config = dict(
    n_layer=8,
    d_model=640,
    experts_per_token=1,
    d_shared_expert=0,
    normalize_top_k=False,
    routed_scale=2.0,
    init_std_router=0.022,
    lr_router=0.000316,
    norm='rmsnorm',
    seq_len=1024,
    train_tokens=1614000000,
    steps=12314,
)
Below are experts of layer 2 (counted from 0) of a mixture-of-experts language model. Rows are named up (a neuron's input weights, with its number), down (a neuron's output weights, with its number) and show model dimensions 320-383. Each number is 128 + 32 x the weight over its row's rms, rounded and kept within 0 to 255. Numbers have three digits each.
Before each expert's rows: "gets" lists some tokens that make up at least twice as much of what it gets as of all text. This comes from a sample of Wikipedia text that the model never trained on. Tokens count by the router's weight.

# expert 2
gets: "the ", "in ", "and ", "a ", "as ", "with "
up0:114091170108091148193118112151156133146156150139123107165144164054128177132112105100186156087150164126075163092192096191149070092114083156130099092173152148116129145135101106142085161124078103
down0:136176133087099099095140102109119113120122162147137125112137144132094155125101146113165147139087101095120126097121159206112134184189077138164139054138130118113119164117104114095143168123106123
up1:136167129139143108109157097182143130139157115130084088092094099105075129114106135140194166130184117093107077133164126140132097167081135133151175134145126117203161098105153096181093127135129105
down1:128080150092179185169155114148134149148094129141153156162079145120117136106150141194111157131117174097112118065097095184112119129129149121121114116091117119117161133119142126138109099114158154
up2:146138081116187136165138125077152136145077115118116129170122127084230087134108132137138097114101137124074142121086127151170110144136100178119088150151089194135099103093136202146094119175117149
down2:110150138132140113126177165154100104170088120105134123114124115151056145135158127119153091173153116162103045156078119144113126095064085095137101137096103147124200112139111141078117113159100134
up3:188208136090154072157050124132132135137151116091146128109114119108102145139149071192082140128157145181136142077106129186093113119089131120142189128148150087108112124116084131112093150166149049
down3:135157145195194141131130073150110189128168150136143078064148110107180139139110135130082137091117065150140171110179090072164155121172169144129155126100094099206089118178107175131119121062171127
up4:155129185189122069139088119165143094135123099048127099090169127090102162142091122133093169145083117138122132090177151128147178101145125094087205137112118066141116115157117122154152150150174119
down4:144108116122151051181156129093131120148170146116129065100105182160130102089137141093138163076133111130103092069168094118141156133160134133095124140150131152103115130166144166156156109158138164
up5:101102137139100098106109137100098161129115075170122134092111104051165211128146082034149160125112138094156182166136149101184143159096139137160108099089139111122103130123132135112113175084139108
down5:141099186135141097084124130154129098113140079112096077166111110129183166135103123135163132082111113202160141097078099156167144179129163101167130105086133095167093147158089169134174155116128155
up6:139145148159179133099103154119076130072114133132186145123096109072162120082111126047199132156113122167151121105148122145128140138141178143237189104129114146116176118100113121132150083149135178
down6:120133125118088155162168069119139134132081105150144096138149188138145083120141105128074167125160064105146128161142173118089109151126190111177124135143172132172148155178144150154089096150079102
up7:106081148156119129164068174123074101146113122121086120137164108081132102191062053157058130152116115097118171107136226137130144121116110090110137146151112078086142222141126123154158113146142059
down7:097100074139147144118089107117091102131119111126127089123094142098107158196198115141198119115104157094187117207087194131140089076133096109152114157124153120163059151107074117125125097087110102
up8:131130158152085077159057110139146138153141192105137087137122158086108103056126133084145156106101125143139158186149208117115194111132072111133141108091183119129112145121148141113128185124156142
down8:131138148130127106155134170151095121122095125114128064185118137136089120182129099118083109145154091115099138126127074161142200089083101121051123087157134117095149161159136107129115141121110115
up9:110130142101122138112128047239140149100133135114181137117113134065193148115106114113090089161211101103096130105133154154128139105171119112074034129199132149106149130071172139129103093121117116
down9:077113070185136156159111131144122094120089117076224094105099134167157143132115186099098157111150124104130111138069134137117127121164159168123216141111101058097161089113132148121073112089093153
up10:164076109114160131194056082152138170083119145132097148148163170131107121109147160136148176125148177137106137162134151143143136135128133154099134105172173116135111138084066183142096146176136147
down10:117159144141145061107170158158130129144073131178125154084168128133137129085090150071210151115161131102100116169094134165175106150093150102105116151107112146109105130106172114128181131129044152
up11:196105160091128086103122120221122124117116119113086173091117155112150157102115118140064157085120123163120107147081119129104116121147190143151084117142117103123144114170138112081047128149198166
down11:120172155095164162147151099101131106063096130087140133122161141111135095137116112077090108103133178159092106116112083068140103141099171159171104128117103147072174107111160098165104107142137181
up12:121161134136160157069054101156121188099170178117134126084143164083094138137127155083191143152108133141122117126131102152133137131150105203062157111093169133170121139111164156099114161140147048
down12:122113140162116193147121101104185090158077169174126141151101104142149143092110128125107082113095093173065066185080161202115122125118179117144131162122138161147088053172130089111125118151173145
up13:106129148133107190188152147103137113116206211106113130108119157129147135162163123104155117182110132100149141115098176155118094134149134146110124118110147104095161127161150092119098132153123131
down13:068157136146170097081141184123085117154122118151133061066134083116131103123121133175108123104105142079133117187179132149157133151039156113112154137090114130103173092137082075138115072128101165
up14:121164195096133097164101120104044190122137084116101151143131112117183142114148152099178125051109154145114167148106091092127130129147171103160119130140117155167119127113120128101138127079164197
down14:101152148157170136155125108110119126139075139141130117142154102158119102175159153122087117173148141047135108149087108146140124184151137093158084055191117124139031113123175110102166170129095162
up15:094095099099116135088157183142112114114114096104206132073187085072135209139150125167150122143157136139078144148096196178169076168144129107109155119119154145115108156158160109085098066129204123
down15:101081188113135132126136118093097095101094158196087095091155057100135121154110153145105090141099077094102139169141091118147151165178166060128157102179075106159101139124120130146138067096154055
up16:126159103110158138095098170150066139161119127144176138132049115119141182135065084131133121143127105110095114100152126146202183102073140077163096169166168165167093075084195159076099126178132108
down16:178157153125125096130139169184180192130175170156105111174136189134128058076127136122128130144103117133126139130183149131145121151141141162074073097199081146110112119154148100143188114186103164
up17:151162069146132169142107089093098134065120137129151144152075138147058143132107128094149187158129142120129117110101127161110123142086120099142126073082093159085079098129132139068104167086142111
down17:147104127133151189075190064096113150144105127115140140113146149131117113094087118141130116129119104144109112101069159120145114126092134099191131142194133117118111114153149119136134148151093131
up18:159126105064115148152113169147139165095131117111132134100098134106083171098121136168108181147103059113153119107139111166178093149154109107105099159133087194087150136139135145040135174109096082
down18:097109103130153117121105129093126134151143173109087150174160082121084163126150156104098116086175060124074126166101173118092140087172103147136130124149126144146146168152188109135169136149166040
up19:107176134102119112163116104137064128122119112099110081147133107123093057143050124120172157152141110159105147137111127151161088060164153192133142137093118140112145118156172093120116119107150085
down19:119154087120099120139129100087099154138108116132122082162094190118072121126100146183151126099120067140129134163136134212167163159120075201132085123120151183207148129098131125116108119100145131
up20:142235133075093118097118094113135181180090147091171127142138125088088189129162113188124137107091167171082107124142143166114190104121129145133123123085161106131151156139151075090114162164152125
down20:100130109083089110126081074124142159124142073136136125131130127104097087175121102108150130159164203158112152095149043125187152092150105080151154126180112128127207099148156143166101117123111160
up21:164193153184120160075053182174087162120154170086146076118114087126126168157112128137135149116147180122125078138089032142168182108124094132094111133134107129130057160141111099086053145148149115
down21:175169164097136185168115093130099162138157124184152182134135160112137083148159140093117092160132163171141096149088195124119099138150161129117127086136097132134111141110130107104131134148066090
up22:168126187087078160077100176157123115150117100112099207120120138149129167143132123120080114067139122150122130113116077157144150146150094127157093123187147158088100187135101000143123136146133135
down22:101161145128050127149085084170119066083085164108214113077134137103072137125123154107115050132075089172095097141088160128128153129125116152174112095121112121094094137229162136078156169137131115
up23:116150114156176147160073151126125140096160107091126167114106189180107136074042144158138189117124145087135105118110134170159149120171089148166104136089155139120139121143131136063119165121142133
down23:096089147193118131127174064133146130196110119162141103096131178131118124104079115094150152158112059066104075124114108160108101079076172163134143208147104117113127041147136178124145164120127134

# expert 3
gets: "(", "to ", "- ", "|", ". ", "201"
up0:171080040103166119085165183111142105086153127110164142168133062067099153198055111134105110138182115139111098088180115097184150128167121113132077162081116148101108143100092160122126114124159117
down0:147199144116152140132115086128134176077128174132180138115101076104155112095118089124132155133102140189119137177124079128094172085125159100146132157138104129067147137056101165092124104125145219
up1:134119142121117192169131096161086106151093163112139097159156047137157101103092139130145130147179110165155162112100171096149168122182130127178082128116170166113100134131043098155135098186108139
down1:129071126096109170183085131143137170177146132153115148153148191202105133065152134182132107129103085096111114124098140129172110152128092119108133192101127094141131124146095191095099187116134165
up2:103201095116159116145148080175144108113149096110083144116120113190091135071073135108142167091031164154159142142150117148043109172176147146147108145158121144144161177179105091119100159143160133
down2:128160106099129137145151108192089117104089180168062096146065094162132088177091076117122128117073135146130123050141142138092151136129213112101099117147095139114165145144147162120193084095128159
up3:138124074137076128167106154121112139150133148167111135174118138153106134088158171120133122126123118108147159103108109096113145122136111139067072076150079109116117126134127121125116128101129142
down3:128109144086095049100106087168123142109113100157106081148167087118143174159121097148191135142120120168153098125159111177114138118104166199135156099143184134116157153055186065138070148145062124
up4:101152143091149149143102110129147123073142136166153142108129147145083139110093209084142109120092101132114089097149104177091147126079148154145139133126109056126131121152099120094121154125133153
down4:090189143104093144086090140095120136147158104099143122139099126150163143051148094155162171175108102110089126112118151159103118159217146140104185096096154161145068140075120195148127169092105127
up5:131073164134159126155159146080152145145099124080177146091119154171126171108119162095155122154085147146119133097132049135054134129139156118109122104174153134065099048213163113179058131171159134
down5:172174145102131170116135174104188175169177129090133163107161151067155153089139189102061126037121168143172106107102173138127106162141123086156126107182153176149168136145220068113114120131127118
up6:104126137163126105142112088122110164144158119074120100177124157072124141100131133102156106132127127121148157120079157133152148154130160121118136160149161085111113144165153175144098161147130103
down6:129117124138139144097071153147145129112194130095118097122188170089095167108104149161200087078086169120121091108119096173099105168078123133104099110097106151185098070161153136117114094108120122
up7:121144128078128097198121132151161103136118200123130178121152139074186070129074077141134116133144164164103159055180092121139125155149140124167178123150228088069135090154110131176113150137112120
down7:075101151133157140094164129143174127170156136118059143165160103147101087096128104139116137096128091138141167094123154093129151107149059104129096145157160146183095122075089149144115138088084171
up8:092132075154132100102090154139206134115127172105106118097170105113104164133108084068115118146099159074173116150125153145116076186167066112111170100087153160131167103168218131081104163103150149
down8:157130144135091133091180105119135163099146143154159105104121057108141167145138108141088114115185077150127130153168142112128143137152182104149116127165109179110173185183130115177120114149087150
up9:118225176082113102130106095191131086120156166091140123089150100155126118165167126125142158144142122141159151104171126146153185151128123100177142138106080124170125055092189095200109107110180102
down9:088136115142133148136137105139116212115149119124130070134120061114101107175120131155133122134121122098129142142101162110100171156177151095158112103147095118126090126156084186140097129132137131
up10:098128146136120120162120118114185152142124050095108134162134117140082162141127140168115074065116139161152163095099090113116137112103121181155109085117169168127141109119103176091172127121128185
down10:170101173176141087103129061070110129118113099127175137132162101127095136124119165120115128132168164150123142127135103158081138169125072131086110124116096134147114160109097068134094174148148104
up11:162140155102106165145144185104106156079192148100124102143148126125120119185158153128213108113159171138116146077127093104074148136099107118132094114130149166100134120093115137134151076158153082
down11:170098127099120092079102143195113134130120102141088124134114153108122098129087139134111085136163156171166094151171155130131172106079103086139096113130158115125164151157127102109056172094106118
up12:106202178152160176209167078189163161150147185071095140116184092128117125111134149137147114123146104102079138094140139116119119126158193100089173094131156071071132141100131108134079138126076045
down12:096169094140119126130156158101152114118183153122116140069119119075123093130102110119124186102095135054141133115109138039115119127171165105121166163128127102120160125129081063116177103160144090
up13:144137146162116179179056113080051032097142151193187139131121132129112125128144105152092197136114095117050095127167117053104107179168143146147175094108103130128216132134106145154158109114127125
down13:086162139143088150156105154098090164141125111151128126116130131118172111165148151124144149212175171140065158129182115132116126098113147115123108099086128126111190124139087122121094093070154110
up14:113134107153176109187170131085121195132209137188079179159160110148125121143107096071178112132118108113152084104016104128091094098139132120142108098118153090162143168200077115128149152173180058
down14:075041143101191094139153153160167109120123080177158158117132124115200103106115127152112191133148088101101109144089135144151141102142098116140129121140152147162171115170083098145175120140139084
up15:091127128120103138128130125102116114099165141141038107082117103118102155121101100163083131154107073138087152089125112082042115137145146116118118116133120104130119118109098117099152163155123068
down15:146081150162080123104173136130122113102237156177189098112086183115153138096174144147114181164187152167097098113175081107103157171122157129041135153126087201117088165107169168113133129148122159
up16:184160112156168145165077136157114108119113203064197125144135126191142120071149123181136092152148121154172129090125151090085121075112117128164134163093137168133124136164162147131149079139090111
down16:126099124133098134116126148131110112181136074116098088134135128149113136075115084176112102114116121118143124104114127144195127106106115123099074088174102145165118082129082162097143087115131177
up17:126080169130097147172107133196157144159198148077149163128149096163136121156137131194070119151117139148067143071109168208123181092201133137095108086098123043141118115182069069163148114114135155
down17:092131136095154122113183113120162174129150162133166100137189113161097125138153119159152161119130116131134146123115195134092109156130150135151110116162121134098132133105143208120126061095096170
up18:121141140108135128116089073118124158118114123120143141120143125127126059058165085151094151122159141146137085058159185155095136055089090149129091141140188124165190129116128104074167133118060123
down18:154170056082162085102140158153096082114087153112136148135112134125136109110139063137161075080151117166135172146096130125138119120061070202116198133119115074101138157137097117143129169139139115
up19:164104148170105128160078116114130147134104144094086140177176119177101163142120125124155088145133113124211126132143119158108130121116213168105088097136047168132061156148093099152163131085118108
down19:134117120126167168158144146117120098059127129172171038094147163154169134132120156119125188105176127115091177099110129094132109105196146147091109137125151177159133115157093141089119086076103165
up20:175131056165100104119066153166216171103126161230158139143178080096121138145141105158136131139105130170142150125159131061129088139095138104147086146136093105193094159187128094082132133176148124
down20:164082125130134134162161123161136160143106138090150144153164109041106080077134170196144171113105104179116175125090142164092134063090123078146077144097145089126138127160155105081123115086091193
up21:114086147109152131095110114103179138133129145145111106148128141120148135138103076150132134184128125100138132145125170143137122172152079171180097084135137144123163137172125084180206119123094093
down21:124133128128151223139134175100131120158184116122125159100147137180166146157097113098095096073103025149190101103142128108204167097121146130168196124133155116199097097177084198138154125090154115
up22:086108130094130147152170165080114132087126156084119116133100103083181117147165124160108113171103138157120113119136097099103121132116124156041158163102113110145188163085120039144114120174171149
down22:151157147105108087122127071111060168141118205076079087115091178105114147081125148174110078117124164104090164106129175093161098170120098159128186106108096135113081150198164131113138134109048183
up23:114168143176078157126132165146148147116100165097066138199106144122081165134148153171120136125123136136118098080079171156125083135127124179130099074066104117160107100107053151156071150156133126
down23:123148077126110084102131050153161180118144125169172109149087152167162117151151121123125100156192111137062085078082169178095143109098155110129087070134196118129092144118116068220077158119086087

# expert 1
gets: "\n", ", ", "of ", ") ", "==", "\n\n"
up0:101094172133113146149111123101085114124179218128130106130080134126045097142120186109099077135150088184085125135170126175150102096136119106110102058095166099103078069174111083088134072172123111
down0:098072099153098084119084090120109088173149094128118151105076148138131136116083101129130138140105155123191135102099133121100169153158121087131138109139041127083057144098131147093079204128132129
up1:136203118111112122132126134147176124103132112100122112160148216158121131175152085126133103174118128133101165117150089068103137146116140124148172196153146082111149145127070147118083154167108134
down1:114132118061175145067196150116120133210154094124169174127147154167122081148192135117154180115110185113172114152107126194180127127102118139209170065066124138137171144125116112123131144063113177
up2:140091172181166186163137156190172076169124140104103094123130146138095169123176178113145152099196134104086124167171099148113134107101141145165063119090102148127125121125123117111130099147188183
down2:110101084171135141097057093160065126147098129187121130129135143138104171141115106156089114121102172156102141122088126133128120083177101097148158153094141100115086161094160129136149121164134127
up3:114120105145061120163128121159126119148143133081087117153113013126103167156149194172099134160197135128081144173076121175084163095104087090136069120126128117114070129122100134140125091122144064
down3:108131126162076131105128063123195140125026179096203134188145097067136067190086120122081120086172130086146135100170128105133159130093121079165163163122111133117117108157139105158093150146133159
up4:060183157178114127145176145132126080114117123140147136152182114113095155076108118099131120095155151130106129123104074128153117054144092093129048101135105200132161104135162176183069164168077066
down4:117160100133103117171114185110134109111165122174110104063114037073092119084115088150153154120137115149153122167183177162140100102125092151144171126043072129092132063128138171122155122074141070
up5:109146154091154084127129133145139173153150121109078144130117169151113171128103170148157120142159148135120070141107119127041174147181104152095090119136151103111098098072176151132203198101115080
down5:079146079164170162110139144114147128138051145118113119107096124152095095111144140151169160077129170136102093090093155167119107143082106085167160152115098146104141190088139173177111078086106069
up6:096110168159217148141189115134105068142127200128110107121116120094116183166167140140127163136116118086100109098087110084147098074146094148128190122091099094067078117173068118138146118152101131
down6:148169160111123171118112121161112117070166153105125129141148184094138133106143148125179092140142114149136148142127128110127105158118104149179103117142157108172047212153165125125142106177144086
up7:118105112140181090103073120130150121119172106101063106144154152088124160117111140194090160101163088157106153141038067140075117131117192131113132087114141134172159120151125099125121126126172157
down7:109093093121110121118154127116164120142100194082122150212109098188135087152203148126091156139087143108132103126112176192153112122117106201157086174154137127141148083158067153161151129131173128
up8:128070146176140112129131112121125164123163162177144142088154122099097144091202138133153083147129082192104104078141163171099103109124145120085107116116085192115090156102108078169145110153110103
down8:129134161097101118134159078141087095096123176107152116153148151102180113135109146160106092112166105166150125075129140084195170152127128142086148106211130156096134047140141147089147106135123063
up9:138136120095107085129133100103112080082125086149067108162107144074097137139107132134141116088102104150124118144114075083162118132125142162132090116146118078148102148245116219120189091143111135
down9:063128157128162152132139104098165120149097152107177126164155165137166098105096153101088119098119148196089152193083109145114087090117172109089157153101163142091148157171093085176093160120173193
up10:089152135160160149119102083105139145088124184129088149119129152118115189156114143114172116059179104088188142181178136148064069124155125207096101164122113094158130152131126088161102158152181032
down10:165140110126143146136140193114119185156176169127189136126181126112126108082127169090129156124117130105149150117146154093082158096116146077160140146080123138130135122157178167145137130108067148
up11:086085151111215118074096189125129129198120124119090194094119099157150194175158142123107110131119136099106165138107093114055065107128128100106111114170071094140120159162143153147164212136126078
down11:143104178104150083131121194129172151164153100144131173096117093175167107150146085110137063131118135090057155123154125155125096105100108137137124120084162142104155163203135156149116151114133159
up12:079150124113151181198099132195094128135107113221141183094130168122093097156146196108124182110140166133110135138157128126139090125141068124134121152138101200102171110144104155175121147083077137
down12:091096162087121123123119074159099170094101095076064084155143135141111101103106131146156173100140141207153156107157126135085172128120090176113136127145113098106102078171082148116190150177134210
up13:122132105128145161149099105066118150183106216159071123148164181117136118100118099139152122102148185164067184133139131120100148130152093118087153147135069105134160166140155047108157168136197106
down13:130101155152123183118117151161082116153124105147133099150073094112145092069154130148064063110121104183123137133160124158161138185177094102015092099159180084121097103120098181103103129099112146
up14:094087115130163069144099088097163155181170172092083149094154125120120186149149171139107183151103140136132116125127127131103147117180127105122056063145061092133194096122117119127123159138124092
down14:113114135066146132179187154073183121155152106138140110134164218118129140113115135103126089153130133129152142074115156151128131126172177107136107155142104116122101143160090160164092128150108142
up15:100194072124141135157127136156137102106161120145059164127138098073120111137151139108088112107194128061122089048115184116072143159172156096126133129171075138169090121206149077097136173119084109
down15:161130126166174104104099108104188091082140115118134173073103202170091116124124113115162145061173115144098121082174141144102107126162117170107120125104131181142123077107144108101100120130084139
up16:131134133127133108087133137156135190093173122116152138166116125134099103137112143111169158140117100127143178124152128091085110074106169092169148086112109119150140125127137119152096106108083089
down16:106111095158085076159149120205079125181130125107110126141136112068105063116156086128191094101128069155097132132144112053192121085157103126124151153151141172137081117137091145075100179136158127
up17:117147125168153137161163158155115133148116159127135131140067204089116145140128097092202091166113173184145147148122144066144140076115115163106090141127156096151124095143113084076104099110115167
down17:154097134081079079102093111140116180158121111133172158137150121154106084090116098122185121143100093126102084112103147191130141118115097166109116186108093114076172056123160127115118086054127153
up18:173149140139146158095097124091124166129101128126149146157162119085119090135092099101141139097096062107173139140120121063121115190099159068139120139175120064164174094129065124176133131114142096
down18:107136126095061092130142144118116117181120078154164065165078109094113097142136121100145088113118095052126091102122154145130184128156106198098142096131096129064159109160076119172157135131136123
up19:142091099150145135190155112105102138155112153162143126124087105132152136119150112166130138089170125211136163124096116181137085161117124154122125149141208205111192102146153135122147139176168159
down19:129082117088091098122097147124173146174121148074050117130142170122115116110136176145093105115147162139108139112082128138106154123140146149124094120102162133122118147112098091109121132104058071
up20:122115129135126132146199112129194079106114145185134084198101081145133156128086160148046118079140122142206097140095096123128093099173147142140126164221129106123145115183103157114093156143113147
down20:109114133090141173111176064163154072132186128107087164120109125101163145162110159133126070122119166118092113163192133083088150152157108121143112133140082095110155122148090089099118144120079105
up21:113127070118130123096119129151153129128105156152127114110123132077100144143181114172172106162063150146115132137112124203056190134076098129109167158141101101138192155122143146083134126150198116
down21:109124121089131150110152158150165122118065069115148101162087124070126149119167152057130112113128117151078097137121093204076069164131121106111122177219199084149132135114153129167091152170154087
up22:142143119185111105173125175143134145155153118127200137140164096153129176149156128103078192154181155128123116116135182114091108124134154136122154127114071197109134132143125136124091182148097147
down22:160145181087155189123131137183104123144089119078124151130166089103130142136098141097113163109167215121109140085102117131146092149087126071119039116076097107094062115095092071081112096136126136
up23:134176139132193110123120130176113095135107150159127055087134149079113092132140160107107047138112081090093136139072096144103173122075116178106150194090116071112132163130125159162037132184097151
down23:095127093142099158161084120141172174155088102133117160110090154160097088118134089142158138139080124200135084168115097093130087108085121161154034155085128120137090126134108142104088105180124169

# expert 0
gets: "| ", " ", "0 ", ": ", "; ", "-"
up0:113114087216101119168183120075048118157085092198124151118087093075075133128152125116112097100134146053103145115158112159165135114098122145113094117059142118116129189165132184154088094190133120
down0:087143199134108137105146098178063127178137125090140125123114171117117141185143134102079166117163157142129103125114124129129177131084106124103141160136177109098121123103179140144127166090173146
up1:102205126165176143148124133101141117109127153144111164201119115122105126077095063164144093117186100133124130091150078140127121094146099103153178173111193088147169146124089104131160181146164120
down1:136127078118197177119149118133159099119184121122166118149098145144118099097159176156225091139113139107136153108145059081136106106088123124148160178156116122119153150142123147170148125101119107
up2:078124191082120132139135179181150154148107108155159166097066111135169082113131133134171171070148176071057121190140149150179065196146096124094183101129132060129081174106138126151137134139135127
down2:138105056110161147101141180084107196115136127200109095120169145100104132070102167160066094147142116193106066201098137102120115145139156150115148155109144161124111159088061130181107108151116143
up3:157152086133126157191145113127110128141105148074155126111107077130140194213137116140102103190096142107143116131115148135163082081080159132153136152115155100108122052126131135152150120130148085
down3:107129146151140180124150101185147114187107119081140125092136147129146135157100077116205175093121159106156131091118151156175154154102126202117086066113133129162145112158122131159135058205172147
up4:101142172140093117176093148176114116089104157135128100101109108092086120126121159131128149112132115089098123128192103133145099110130127133085088052097191187104134168161093171169094071158168159
down4:137150126139106186165159138143180155171127180084136098125156168122147137080182133123138138122163107132169125146136141071134049160136172136135124128164112127144106116155100134098124170162106084
up5:162138091101134115126111133109042121151128071137150125121138123168127181123183102079134114100146161160113143146117100119106166100088177139133091172051090178142113162122108051113143073092164108
down5:104149129174158054145100114081108126140153141144158112181187123104106172119133158136120108170126090137135150126142085155126096106190084125143103132165109127102184121164142132110141114095099093
up6:145125096153109163149145159114137164115116084075140128090141157127086102149102149130132102179080037112104069176058131139161136089114147098114148146128161136155129101151074137073131094137164134
down6:127153144151120135081140146106161122118141086142124116129132144124137139129148105167096121150166145098190139098097130113154137129094151156142172151105136101118129173151130106135109130089094156
up7:167065129154111140153147140106111110138089109155058118111132126235131109124123072098166164075196116095073109154134073085106163139149179148093140096130106173117151152117084117069134116095164076
down7:129132089116108100125163130122109116088129128041104122130151123141124065125158145126133116138124161049155144050135113126167100116170111085123171111162119099087121178086149101123186119094174096
up8:146118147121121089108147119178120090126144177105063148111156129157136152094163098090165154112130097087175140116102099144177170082208131142109110103081117126146122138108152116176149117167107104
down8:097148079177038116163102121149153123114148120124109111156123087149087169101096106116209149160136081078123069093105093151094090146158117099114148095105142099150122190130158071090070136071084133
up9:112135138116151117089191114168150104104105135102091171128116127106134119135123088196151065093147135122147126158122100132147124117158157132088150134134187101132143109154134130144122133119111097
down9:107126118118112148155100112134119124119174029156129131062142175124118129193103134125122132179163062063124130143085087192127118061139081092143102099132131148131154156110150110161149077135077121
up10:131206128141147177126124140077110112124188094133156169156094133163208034131177187128160130132141150127072131130148171139050092121153117131124097116167032073149153120105145104061130158118085099
down10:119110138121141119104207103095138172145154140095170106147057083125118090132175104164088121101136126129099135171167176142112153104092133121126132152112109194117103173125112137181063101120082178
up11:171181147194161168131113175163134053108112134092176101114124117077148143118142185128164148096149117048115055141138099167099158135130162115115192107117063135133093094140141091167189159105143139
down11:143152090050128139140140118116149125189132134111135161188089086189093085068110075131129141165103126132144171132169114099140092122184129137084145142072119109130079142079134144150135089142149145
up12:161154125105132120150134093164123153093103070122150148118085116180148136104101062146189166048104137135108130135146111125182146164115137162146114142086136085153147140136161126073072137129149121
down12:149082166154144116015123169166141126142157141208173111120162148168127150154133158180159084126106138166161122142153078151130130171136175101073080107126103138145145112145124126137083151175152156
up13:147145126130098138127156079148111167093126133079189122110192101125155203131124037143160097037102209149066154061160114147190098073128122173069149129124135088090101109039075189113169105120130154
down13:108140089158143166111111090109188085147134081094170151092113166127160140079190151176176162156094119183128147193119145101120220081102093072154127109151103189118168139133105138104144145129132118
up14:098166131168188059213181067118121114130136080148086097106104114137114144107146039123179134089080116181091186114214054169149105090106192188106129096132131130082160066126109097087117116163141149
down14:125084101118097149091055061115118092107165147065124128105111102140150089101157160166121120165157124133176104167084167118173126222094164144131132137075180076143165184142106098138112168097099115
up15:097110163129126117115105078118163144149134168152148129072075137142109141188104129098113134113135056097151171146082218132142080093118178145063102116063131118142152086128171146152087181069116066
down15:061086112132167113088149133078122147106158125106166155136138158141145148147151126147143129138104067151120134143129110145161150182139100119122133100081138169132131131135125098137078151119090099
up16:149158193168144105168111086129149195124113083134126124194131170115110126134134106118135147138087051147114109134113183154172192117168122126128137170112101142153108112118075136188129125140152158
down16:107119131126091134108093154149167155071150131084173132137124166094097091119125149085164152107167103136190106163113109134168083169110125153061122164117182123204107115143137105111193057164113081
up17:151153162124167107154089073163098107129123125103138103128143130125100147147141118119141125142129134136076174142148131120123148125211132103099121174125152138131113159093124196092109112134113140
down17:135109092099088119115123154134158132207054103151109183164138160090112106131172183094138125130138131110170139162102169135159154108096119126168138062149180182124119124186103162156142142154168130
up18:062173171165136089130134121168200135120062145078163093139159115138136129193141133157154110104171100072094152141141150149110077149149203152139154178125102151142125132101102110079123109133144165
down18:146119160123165139144084139071121135171148080127135159134118140125155079064160135101127134042134165168100112084183140101134084149008099132115147102121134094162147095069051098086104170127150137
up19:106145144120169113163139060092137111154074100143091078113162162080094151136196120056155144154086166063136111102123160120103207119119172096105140136116094063138106072105107121072104076133146096
down19:119130090144104086155097082159106171078111179094128083152160115150152100118174176098129118135144111116157156119117122123115126157128064119136160095146195180186138150061175153139136200129104086
up20:180100160133169201174143105077140087211194152129080102069191122155108075134129098159117099159169125130092154159105108141124170118105140095106139133201105091145148161173161107188186063147075090
down20:155129104141096122170167096173121151104080078161178092146172058181144143094114085161117098095143138178136084147145129055089162129100157146138117164130160089088141120111156152197126133131177161
up21:089092101167126165184103108132091110109141114143099148140164188153137114134178176099196146159118149161092168158125117100097100144150164144120060157150129153120103173110184091181113142181122135
down21:147181166076121097160085106086140140168110136088147110080150190100138139136126159144122131088175086164131111091179125209135132106130135149121143167155114095097123123138049131168151105136130128
up22:132134097163160119179132102158109118108136117113176099131164157113115128130168109156174161124164129165115199175106131180190105088142131100136054110098144146115126126139175152072136117123223119
down22:134135087132147166121074107203143107147067111107149158156079148111123123077108118205125129132096108118131131121130122124139125194101139086136107087145107182097153078137133157123134102046096141
up23:131170113149106102134123201171144192122195104120110130087133155065097133170129125147193114117191103123147091167113089101058147106166139212104075109123111127124087135157092084188087157177132152
down23:128171124087104151091128161122152148159138145185117151165153137102119112140098146127103078183108109109157150099090161171097106138134081155141175163120164073096130091097109091136178157146106115